config = dict(
    n_experts=128,
    d_shared_expert=128,
    router_score='softmax',
    normalize_top_k=False,
    balance_bias=False,
    init_std_router=0.03,
    norm_eps=1e-05,
    tie_word_embeddings=True,
    max_seq_len=768,
    train_tokens=529200000,
)
Below are experts of layer 7 (counted from 0) of a mixture-of-experts language model. Rows are named gate (a neuron's input weights, with its number), up (a neuron's input weights, with its number), down (a neuron's output weights, with its number) and show model dimensions 128-159. Each number is 500 + 50 x the weight over its row's rms, rounded and kept within 0 to 999. Numbers have three digits each.
Before each expert's rows: "comes before" lists some tokens at least twice as common just after its tokens as in all text; "comes after" lists some tokens at least twice as common just before its tokens as in all text. This comes from a sample of Wikipedia text that the model never trained on. Tokens count by the router's weight.

# expert 92
comes before: "2", "010", "011", "012", "008", "007"
comes after: ", ", " in ", "\n", " (", "- ", " "
gate0:514511696486562450452540476550483480504460462600475534546554441494443439535497399507454418577410
up0:525441594536534476503517527549475488551461496586436506537551499486412417461467443501527389606361
down0:533470435379508566465562498583418517505497561568580505503499486538551549524536426444484411532523
gate1:507450487454495587424511511582486470583482430427545430444464426495453467498524458549444486491481
up1:484440555460537536410468523547528465607445372480488451467455399486446453533536522597452538434559
down1:633542488492485506498424474562539495521519449532609564452502493570515447586600508509518477583443
gate2:503496438469457407581513500513528545452577535452593486570458528418519416441471529498479491555505
up2:492459505481454420548471461496445615450504490529523447529406522431510508537503553473473492511549
down2:466501513460519470532452540466594454471549503541508471454593515546446431476435512511480447497493
gate3:527565530479504449447633572584537418416505391567408504485473504561529551498565512539470503441533
up3:548541556467583524399630523548538489452568421526405486480436522539519541473556447545420466475491
down3:483461484503539597494513592445468469547465471586599507455524546562483479516442440526479484524468
gate4:458453553421436455509470472436447516502382466552510601534490513463505525555474522515472450563478
up4:542475445413418461492475406410438538540477473487494587608473523488544572574400499487475514554511
down4:459524481449505486452427513508567538552524421630532505417484479528441508535508489502535523461487
gate5:455474568456535528573445512435503516591430563505535536564447456475426430451570468579466496474496
up5:460523513517467470513497498536412607497498480512404520526396503476503452549527528516394529506352
down5:481510516524527476518505506380522509520519463508491533589445452664408471473485579558482443564413

# expert 68
comes before: " |", " | ", ")", ") |", "–", ", "
comes after: " | ", "–", "| ", "2", "1", " ("
gate0:534498470389520373535468481502505490459457489525395478528473518465463541478510532493453492439519
up0:508527505393503398534469454528540491464442437563419481567509529502447515447569451514458519481441
down0:516583555492518497544529559504509431578469542436518497466474477508493484478492468456500581549554
gate1:515555478533567451409448536468491449555562372490535531585449476548409511474567386412425455474494
up1:511538535522534473435474537495496495558656481513445466510462444561459488521486418489433460475558
down1:468442448373518455502419479489536516474546472458578538532519607478477456369561473498488460431446
gate2:495502599519546479498480517405465504434487482447547541436535428498506529514525449419555474463524
up2:556504529503578543540420567373407444472485611542520503419455467516531442485450398420519467472556
down2:460535539585495437526443504563487434504451513590461457457542483432587445397545569540550438552511
gate3:490544446511520581422514476402522553525451568437462447504488516517533520483422559547608557539563
up3:538594590556461496486430474477479543497493534483481397550473483463531497537450568524571533575561
down3:585424479462457523575491501490505524430541477462508534401451470526495483577471478462498469520493
gate4:425561471470504545453521549479465457444491500497497407435523494427584476466574490506449537508541
up4:487592502439503618499465458516466525527515488500606453548498552572509510472525407523493473507541
down4:512502474500467538561537441484485574550436441550497602517448497576456575572441500535487520537499
gate5:471583373380588652504453563526475498465504501470443452500450422479464512489493430515493498489547
up5:453604403463529601507475541540460508507511504386461548481452509489450491440563524470588534502528
down5:564515473521474481529506521526431548539416550509445521544510471483439461481494613559440515455468

# expert 50
comes before: "\n\n", "=", "Species of", ":", "===", "=="
comes after: "\n\n", " =", ")", "\n", ";", "a"
gate0:490467535577561475571566521580541491498513520440423508423537452435584561427451458498567512490502
up0:499496504560479505510523483536464446500484471490409472421533496519578488480466486447504498452501
down0:601467600470430496487571484536487491515433484462405540473664474484567491441412539530444485501458
gate1:483540579535519581427634584507471463407523532431535503518540568522492426579627463423483539494479
up1:520519543488551547433506507507458446440509538478465494533513516566608465458541507452506488510494
down1:540536470527560520553542530553450508547450538493577500517349516421548500458560537491498576519490
gate2:578518394408446522540548500518573490499527568512474447544579504478401465540531498559526458548514
up2:576532379476414512541518390484565514519505520537487390549473538442372458588512479512538466524480
down2:518578474484417443544539539407437525452476462513530512433517478499424436570490512395526551555492
gate3:524463483480505549484570574407460512411456486481510503471444480449425545457483511530524500518498
up3:462444556537521518471525513412457511389470481528472380497479471465437465480507600550561468528523
down3:468533564553496438526549510506485614540498445573444399483518413532493488549535482497481375549485
gate4:472536473531502399564452551535540464485403497425424520494402397468499554443423482590541512542403
up4:473455437535507447512475525448519489546474567384475513468428428474501590484507513509497548474489
down4:442580572437477513526415404461559556506616525482486411416491502456434544493499504610407425506464
gate5:475528515562545554474442478535524493521446468522542531519446462479484484471368523473495485530379
up5:498597441523459551551493464546490460507448495459562523484491450530391453408449525468477455557354
down5:510542491467571497456488415555469460497567461598488490410587408529550465488425501410542492563464

# expert 120
comes before: "| ", "|", "-", "The", "- ", "  -"
comes after: " |", ".", " |  |", ")", "==", " =="
gate0:649519541526485572452591602516442495543495523491491653447517495414465472460518425465518450477477
up0:534525512541502534487617539523455495508499459612473667562485513418453448458497499524533495448420
down0:508515516536491458515551489620539506578501572520485462451571425479445509479440436496466492450473
gate1:508528489512547475558497575455499563513544501494383570497516495513506451502616535422526502521560
up1:496462496487570548467590534454451516460501487526384558440522420401551511477558550385527512503526
down1:482523502494537501530502582473467595414502498499503509421499420428412485428580553541532501602480
gate2:472440522578665561437563475526509512501443481494502440518528535430587519492491477488516457480582
up2:551464445481571587527483437544529570470443485542493515532509562462534526487534464555518475443504
down2:537519477468496417454540475574513487541468419407576522504455481532591505511539514429502506461484
gate3:438546575544468447447432574510544592434488531537437421530505422496546619478633503384660523432524
up3:468522509509489435334388551536524566497484528528449411497489444508465587465646494370553529417535
down3:507504549407502478459509458610571502551543451544487392509565516479504501518472548512480492496511
gate4:479590443548554420503503451468510483432473481497411502482489559442491549388593505516446517522548
up4:493552469558586403536498429564482467369506520482443436500463495460520614480580511542465513516536
down4:423466507515518482479475411499468503544568519492425484556549546536592466481478480525598422495529
gate5:410453481476500536557525576461444440478399472535567480424526471510420487467459507461554471623505
up5:443470419436552490542498554425478437442460479502560472464537449456456544473446539517525443563509
down5:567567451505435525517481501480425436506516484520556516529519448484514507433497458588435554512450

# expert 25
comes before: "-", "| ", "- ", "|", "- Species", "- C"
comes after: ")", " |", "\n", "==", " =", " |  |"
gate0:562506490511533482379508479417554574565481548579459455443486521558540532543546500651575440462518
up0:495435485484451497424550539507469608540491490544491488493471497593570581577560476579614463440424
down0:496519482479480488562491516487383421451615550431464556529474503534368512416575510498464601507439
gate1:470486534504509503515472536544512540484554508482435462377453521541585471464586459479535437513507
up1:444483517447522526457429528482463622452508483466419539485513473501575516440452494506529473478604
down1:444462462565464421501465371530529491559447547501524520441493468450513542493528565520522524463548
gate2:407465612481443517426564455424483540515516486502461491497507581414463524521470515477411514491450
up2:470526639481484540462515469403479476474528520580457546504496532452520536556484541438461483522489
down2:566481508502494486537436530494476529528547593486512565602459537588529476467459478609413442570494
gate3:518554551468624510501456627529535519465549465522417401470478393498476443555515507522409436553473
up3:510507433522637530521436571479493526494518507527455427514465412485460431514524537454485440560551
down3:541525411524418490456545487491598517524565508533533455527550512608538480447466561566509516546483
gate4:502442318519522472499450524525521428520517428518554516431496510491447461490491502536505505531625
up4:458454452462558513393463465584574528499505486494443406440459568490479494471526532584497451532526
down4:533448519512495531514529440457467531562530504524378485512467498435523569492483522502610497469571
gate5:557530527526460525470552530448462544480553483600512555508500469462441508552580498539549474454469
up5:556532532523541554479444562430512602503504539582565542484495441452387559501585477505589474489463
down5:494516418465549530572502502508599536527431471546492463578454453515485479468547545594590439406517

# expert 100
comes before: " |", ".", ")", ",", " |  |", " | "
comes after: "2", "1", "8", "7", "6", " art"
gate0:529522561558455562549485448429441466497421450485519551507517516441564618413473595569492516523527
up0:409568491616541453497585501466410439504403472414368489467530554450519527493535501466464567520579
down0:482512546410411508525469479496493556590596464403476528559509536377515554504499512571443425534520
gate1:486501538455465526528496525555406462581520557525476560572509446547525496514567497588522570541465
up1:535515535488428517573480436446411474479465491477493397460491468569535514517443533469538492490428
down1:478560437541549517357534508509469410489477503390521502492552521547455517403497582599507557500484
gate2:566490489440528470494419501419558538472561559560524473463488504512483384476534400483453498471529
up2:558519546477449507641436503463502446473483567562505592507542436492569413498532509476414520450547
down2:484512489526541506526507530531534509456433437548538632423467643532543525534474601471503559516474
gate3:500552515501480562541529497519480413541558486460447516478500550432447481438583443683445467512484
up3:501606494443505562531473480509464407529537505419473516502468525411476490467637414634419563519487
down3:513459552433467495566480459538448511487524508448528564503501554444439430507561501595446553461502
gate4:499469464398458537621587509434517475374472467603505503405532430464485450609467553582475508479485
up4:549538496474510499544570510483558472388515463513450497453509429462501416528458454605503570560497
down4:573547537534616447556487480518426473493562416337435496488559498490429580541512429537440557451560
gate5:506466491565571537514521549407497553509526467486513557415582520465474466442526525543473554529434
up5:481575568462553519451570559416464528560497537463489609439598497448482565408569440510544546526487
down5:521433492438490416406504449429530437508564521534563542479499503472511486461505519370582454446437

# expert 20
comes before: ".", " | ", "–", "′", "°", ","
comes after: " | ", " ", ".", ":", "°", ": "
gate0:426630403526525539448477578443474522535476410481402478537504496530415432443562540458496524463561
up0:552561424529484382544436523514538565485494469497431477462446470471509550475563565502550567487562
down0:649536460408415521437492527519444463515507499445565437558449509538582557463464476430535503552540
gate1:531444589532500464505451509476553536457484657520524517521481494549525493603550486499509498508489
up1:504465578575630535527470506363465509479487509478445573487484459541518466570576472482503504444570
down1:506471533503471380412546559492498480530462476577533563452521521607510492449521460472547505502494
gate2:490477458596493380516543530478485471529457419413580476634530488484480499477577491496514464528465
up2:458488497525510488446515543537438469484528472433614536604526505475512507487566496518476448538435
down2:582460540569509457544490467474534572428446487504530515426407465576465419430520496467495606505530
gate3:481427441504484616508475520535579475444503529497534465446467528526545446541508498523479504542483
up3:509493494478507502433397514472467512412558617494509580461578468393522530554530509468446469420452
down3:486474556430479564630523561603476509486580614469540409428537558400518467483538580516463449486506
gate4:511437517564492444436462433401568473479447414528534588496523399482498498464506532503587540515520
up4:564508532485446519523456397441545541451392466517522541496508496512559525414536489522547538501517
down4:548416486435553528466486444521403580562500561539429438513478489497479498516598536582496475487536
gate5:462459488538420442494562532537424415495487446537483557428513600465540576528546540488433522476476
up5:571568585541538513512499414447485532514550397539438603496498533458592478556466481433460539477472
down5:478507586522507481544516536527601521477433520541499522538532473559420439497446487509442436425534

# expert 17
comes before: "1", "2", "0", "| ", "3", "4"
comes after: "\n", " |", "0", "3", "14", "lev"
gate0:463463498517495512539496550445467520512429514601486455555545473453499541430468531522381469542501
up0:486461491506492556544484586403409430598428526515516492552513534451483524436452586528451470517581
down0:483487482583473406514419570511490483511540494455485550560592599546477535497525474564584486474496
gate1:479468581515492359543431514469410513462485475537558509504517582440473457488461485511413458580534
up1:404479637491513382549451546397471463489447442494535503521546593378481483555453458497480480531552
down1:445497435388483511517538490514437486538514459516546520584515459512412482413538440496531564493474
gate2:626505552489467461452487502462492547508567507408492470594502419479546462506489501418533493608528
up2:516507416486531523517428501487504545532487528459548496492454446455567401461470499449550488595534
down2:507505534602499447422601502493471474481528457484527466450529398445569462434479500407486474505594
gate3:545499530511467414451491514446498515483501490524481430541520481659452586499534502431472534512461
up3:522508509470427421505501599468552540557520472518484460511495464561498585531516481438516490496431
down3:494512474481476510524589552533521529511442463542465443560455522466433486418552528548505413384498
gate4:520511436560479482550507450445526498582477536539390471536409496606604523487521509435516499466524
up4:551511371491516470426488455467538557517520572483462494602390531476518528517573520483534493530484
down4:489384538502486547513504520525510502494515394459460515559467533476374461501546487535476502482477
gate5:547462496543577483562556449508432541488482470500503440506548496507522528573495558475467468411452
up5:546502455505577583485607538502470494528469448473521472463470483490548518556457504511431480469436
down5:379533495560466517532551513515593493533513556464559520473564492458559495552487450491520449516516

# expert 116
comes before: ".", " | ", "8", "010", "015", "011"
comes after: " | ", ", ", "| ", " in ", " (", " "
gate0:498437452471515557403484513441479612514467526503504367442485412385557407533438553527451441499479
up0:459445484474507618420499495435492583540443511506571417482471388449509468530479521533473524479510
down0:521509506535559442418405510502541527556473478507424482524513509482554451415483521529509483531512
gate1:559540526423404602522501452478489561515629575583494516476551525599469457440483461454536487548458
up1:517541495459436569558507451470433512534549522517557573470542513533474430476460445433514464516536
down1:465574566434573502502541430522560536566538553448490589556490468524487544531517460493517495519516
gate2:513555533487453501514508423526548521459537518523459484694558417537517440550477541469443487493453
up2:563619555550534593479479490564531492452479506504521537497537425520527417534439479496452581535386
down2:474549518483511515473600413630560474432462491504497486490501546599493563445428554513484437524555
gate3:531571514554533481435535493583535532481539542459472458612506520481470467414457480466460394589489
up3:463523549577581490507529395482545503494501435525523477546480486493525460408463506485400468457502
down3:471573521476441469519496551591589535503480505509498505408566528421494574438549521500499469453473
gate4:485436574517522450535495484537466486495511492503557462471498495495560464527513517529552579501507
up4:436435575463486456524478570477441445536535495489559492502471563468515396427504540540529540512462
down4:554549492417566451463552402408491464481486494511494551583540537408468459471532524451497477466453
gate5:485472480525510363615505500457475535499487525498439395533561508565539448483465426460532491507457
up5:499432440577570286543503543483486484522443541476494409462579554522491462468496477420579503520498
down5:518499565484490467583495464468483505482565491526431472490607462475319486514514469533403516551494

# expert 27
comes before: "\n\n", "=", "==", "===", "The", "\n"
comes after: ".", "\n\n", " =", " |", ")", "=="
gate0:481437524550562472611554543576513415652559435483500427460448403494500468497437457525481425608410
up0:513461544567505488537603468569497384584503443487555447518463438506449449541414441505407451523454
down0:563577382462489548423430506548492417424460511512490492491475572432464470470442629523439531436435
gate1:507533527452532449447471426473476458479480563396513510624463477514502605442390491461515615429541
up1:535606466452468458561523472417511466466499609402536491570510393508513515431313510423540578440508
down1:540466525473507519484529436461546463464518572493521483471527433530539608555500540433493478579516
gate2:454540545482520613429657542452486473515470547523524534597535457516627532511463522472423566498451
up2:398522549465487560444549394451504487563535588480513491510505461516618464491491566522547532477510
down2:538477444466544561548485578533559454508536419479534482505593451454464421505573438483532490504527
gate3:519412400511507578545528490512520568476570490547520586433491455514393497531497484487551493512441
up3:502511468518487587556574438530497535382541553524505456427495490472422479510558476480418441447549
down3:453561534429457526477510508550484533489511537613409472474434550526456485550525524423510458483484
gate4:529627573564511502444583548496510520468474474562514429519511474487423487489488441472607592576557
up4:587563580536538538527503490451477569438438519558497466543494467444415482495474491524581598594527
down4:543494507444524544455517516538522386519549629532521517487469446555439398488485539473465555516530
gate5:532546474574453506498459339553481543547455459523469477592512407542469454612454505492632526498521
up5:502546395512437519517509430493485516570490518481532412616535479518450488510405550462624477573533
down5:478509422438376515503544518522530476481462467422465409547485482526495555392434515509498479476489

# expert 14
comes before: " | ", "–", "th", ".", ", ", " |"
comes after: " | ", " ", "| ", ",", "; ", ", "
gate0:538558498457370569545542449474517538421422460484534572503458490480565590422508408500522535461407
up0:492563436409347555437504493545514529425444518480468477522487448501543508473529412476480509485469
down0:496495500530469541468529476432544565554466447548530535473524512532423440465497513473596516520492
gate1:526435513511547460461491531424447538502551556488567482462494489507516476576562553474519537443520
up1:561487508503551531472494503462554539450498546481528447464465445471559520580537617531599543417509
down1:557462509476535511591406529418464470527501561529539571481504386492457439512456453515443501468472
gate2:517316488543466408510484472448524528469533564503420556476502478533564539518541448477503503441440
up2:542406483513402452515448478421505555454463620437396579490494414514540545435529549441526528388472
down2:411515497534504487502522557578541471594522477465434505450479456454519456468498521517482518556518
gate3:515504471419502421509535537507520431510493486532493413471502502524321441472525505520564468513536
up3:530525443491543437510450512488461563536543489515399481525490466599494396470509503570514495508476
down3:449544503437477457463408501502480449634551530450442507475475532495531485563532556561499584493554
gate4:545438492542463486478476513463383401482549541542503511525459473433558497512542479480438399486488
up4:549474563549486492598463494438440445490573478543496561496467597500522442580536492479364462563568
down4:507453565457569550444324498355562447571430455543566492450457450466483494575508553562480484555535
gate5:498505496590521524442427527503576514524470563538542523508448375532462508546457532492510458531440
up5:552493494651505547491459515526545480524485440466517517514428417537467525532508544491500473523426
down5:504477432500416562540486455565493506577491432483535484452460533502510494412473527534525571524553

# expert 113
comes before: "-", "=", "- ", "|", "- •", "- C"
comes after: "\n", ")", " |", ";", "°E", "°W"
gate0:448494477507520450501452517510424579435469397468494473492464426445411464492441519637527610541445
up0:484385579541459432491472493549480493448499487424492440458486509490399411511516479570415551519431
down0:492544587475479523490570513576493515469553516433439537425555563498495521516438527495483420464434
gate1:508451475450506545483546407503474433503484468456520523539482426410523520445520496454606541588422
up1:555496535503543559452445427522473547526473474550402474536487454409528431393458456508557538549414
down1:398507527522450447453537542465460507438471524525562430467497478559426560403456549418527459480508
gate2:516490534533545551479520505629531529674511470444471476470492504541568493541473523530556439561469
up2:533560518610460567523533457588527594566529435488486442483500480544591492428473492487516531523397
down2:611518486481529492549457474435511475525497475455392521508439502519510542481402457664520424482512
gate3:535668400509475565526508546526485428463512526404505465471476457447462485467552498460498511531520
up3:511593458508477508489436485497485488555520548425464502497484499418449497447503541441514484573494
down3:509558561434490519517446480549395423376565478503545548480525517520586364505551581388466485512447
gate4:478497497506474524527488421539482474363479518528553580412524526500481451511547530427474550539449
up4:441464460471424470409525434536506433347518490527540517333520493515460455512555513428509563532510
down4:555457556447474446543575460554501463539495584466493492552516533419568372438604494542480483453592
gate5:492459525451490547459537452446492389533467575548515389549518485454548508524494494557531446570456
up5:480506574442585539457409554459522456608499490483523504555502436498525473545466440522516511540434
down5:444531477414542568453480471431528530527562474448462574524409495564496447496572421572479515559532

# expert 118
comes before: " |", " | ", ".", "==", " | \"", " of"
comes after: " | ", "2", "| ", ":", "|", " |"
gate0:544524489515566435546418468523380516450590460497344631419513503508435545406503514514485407534504
up0:479519453549593464508477509507346531491596550490477512522503510513404496523497516542557476493484
down0:482583495448536481457384561550489497553549536510431506507529424429456446552515523453444483520487
gate1:547547622563556501528560427504422447427484409462624477500537557529528452479555508545538505570428
up1:532533536580504527522540461451446394398434487427585540463549514494511472446572516512497541599412
down1:492474473369516495520526566496565436511473402413578561514655520476488452484530539492579539482458
gate2:510465474469494460464480474508493492548541498504446561598709472493479453480480495472561520495444
up2:506382454507483470510539568538558510528546444505481503543505507466518482507553522445558538522469
down2:489577441515497495487543498559478600506536530453477474418433509471490490463498536554523404535422
gate3:522516496451492505529463394376547492590452618576467469519478497478420519455540544532460464486595
up3:560542511554433458539537434471567601539484519489462414552614518416516509456489553545546468539546
down3:541562479535485508587497590517585448569469573419519519446496484466401507555563439405498580476497
gate4:493536492583468489507572514371378528483415495505409459534551506421498446557540539430511465533502
up4:527500526545570478505529535426405415488379479492420473381478467542488488506501554495462479511617
down4:491520495474564498368543566557557437528494502615455540469536501473545539578471539463512485503502
gate5:441499523516534497494482563515521470475463467569366507460532487402547447572438472493499509493491
up5:451451583503526454467420561476540498445459421539493491488445506430488408629414513536467509499483
down5:480540514444505497562410498464527449487439576500506496520501529480504522547575601427499537529473

# expert 65
comes before: ".", ", ", ")", "–", ",", " |"
comes after: "1", "2", "8", "–", ".", "88"
gate0:493537619532447565528585540442513487575511566520474482534475480541480434534583476512482396500542
up0:498539558498505552559648601493513487568450624519533459526507491510513504517593507525532357532519
down0:482500526445481485407542344402601500463485431518455483529503504526422523500461476464489472480581
gate1:533486453597545472534462487508469367575500539476637413510537584465477390464470424521515500537544
up1:522516496626516455477545469478483466523530480463502375523459516469458414448411452546458464544522
down1:535458507412519479528497570487546519563466522558548566494546426479495497492498496403533602488566
gate2:502533482615458506485536509393534510541519550519466533499461466485442437436530507482414472460525
up2:514566564522408458482447455476529491405489522474519525484550467494414498415482459454435419479401
down2:520484468512429401461470500484522505430479469462499503447542483604456519598482579508413443596524
gate3:507482535526481415485544542451489497408490423577461516483497465468497462543565484354488488462450
up3:442528510489532486404515568427480513481503448595437579453528567463479472488567518385452464442436
down3:527519540516534468443507514466533538566638522462490488451501478542466487516514493561541536492486
gate4:516482431591580475595505543463481487514501579458502565459509583425576530489573513472539463518528
up4:501453435648546500542463570420414473520479603452536518424493552459503447517471474519504469543586
down4:481463501586511440507450534518423558491586546540552510492535521443446518574591550470519404508580
gate5:517543433476457535458482526569424522444494532507492490538488484456341530494501508457542537514485
up5:491505477528473496438459581536472565435513611514495477525455518480362527508501515447561532546570
down5:508487572454449382596469645449489508561456545485444453473528648552457559399497544493492542499509

# expert 105
comes before: "0", "1", "2", "3", "4", "5"
comes after: "0", "1", "3", "2", "4", "6"
gate0:525531564572479560489510541396530545557454515495559462502525425578518584550578427426504475539510
up0:441495541502467487509433575422520555544543531444518456464480465574544586559570510366520393542462
down0:525486584535531588589490548553597474432522525436530482511484545570579450529455488548466521479453
gate1:448575554628414504520517459552522452457451594485497435541629360546493531505543442455466471412447
up1:462553550581541523479579501536527487476520538473455413519588398519474559471539434500535413434471
down1:463504483535417554587527490539581455526548477509469500461487501496550532554477457518490509524528
gate2:578433434463504515397478467564585519423443575513507448541544417507523420496538484582521533509486
up2:488387475529548485437491520570552495417411566508520457523596455514507388554544465498520552456447
down2:484460403531467521520506479465519530518464503462456614456360516453625496449579548468578532462496
gate3:496470546486485516500568445457418517476427464485531490473503544425516503470519486465576480531469
up3:466479551447443489457564449463442511500404441462532496447538504431471532477505534497568459563466
down3:347552557444475537513443527533405527429579454490417571484465528454483464510508506504493466513506
gate4:528525535475520576516528410442479398496442562501571452464610480545496544527483467481594487465470
up4:577447495477490560500539439420489446432562552473551356498537431557505546536479509551531517502542
down4:484495506498558474409473446453564449486607574542543519585478456606528523491391436567477480499444
gate5:454481608539531542493634586561464459407632484516505482522561543433497458526515514460444488535406
up5:440500595486492607474536486557573545496573508507526509506549566414576512513427501510466465529478
down5:476533550460497486492492557453497430610456516620450518469593487470505502513487541568467537458505

# expert 72
comes before: " | ", "–", " (", " |", ", ", "\n"
comes after: " ", "–", "-", " | ", ", ", "/"
gate0:508531500398502474477495556532474496518462542472483521460484487443510519481559507520559467487495
up0:417417447564468492522554501421494510525457503458534520498444550405512466417481529522576416524622
down0:507497469597518513535558401460559485445627504543507497505565488551587485575528483435398512511616
gate1:528545424510447462467548486471481516459552519418531404565504477382424489487539471523514469459521
up1:603566475397475467491488571512575575512552526460469498528398535468470492454611531526548419494451
down1:482477494520537431448561532573512584479504492484482526505483454515544514521510557377498534551500
gate2:464527513590619492523517510458418499563537466547475552491479531461498472500611514512548532469482
up2:506537523542576431492468534548537539496536501475465518511477508459454498467609465523513510504467
down2:489472477538470462529484457497530503540459454561566472537608499491521458576455514486536481538573
gate3:433491429488566487489405475438436578537513436458486469530565553546480486588475518451458604513493
up3:416574505555569513483416490549476543543462460398468553488511503447471474492468482491484519535522
down3:504518553468497494506379433501520427465491502521639477391445464579472472507527542584511504541428
gate4:571553429513530521464524564520408452475440526487515488454518553449492381497514439572508499464521
up4:516462457556559457432516534511410423548474530470513547492514612514493365473518497528491442489528
down4:521504512458528458411476503576616445500516453478525546474503538468545465475504464459524525467494
gate5:488495646493508472455467527440430392568480505461542582477506512530478473422519563502396533525502
up5:478599532526573461465493497433481439514479513547540535487521499513488383468560519440421542458548
down5:466465419594447502453553425514516533427493563560520505529481442532467524547558523539511520503436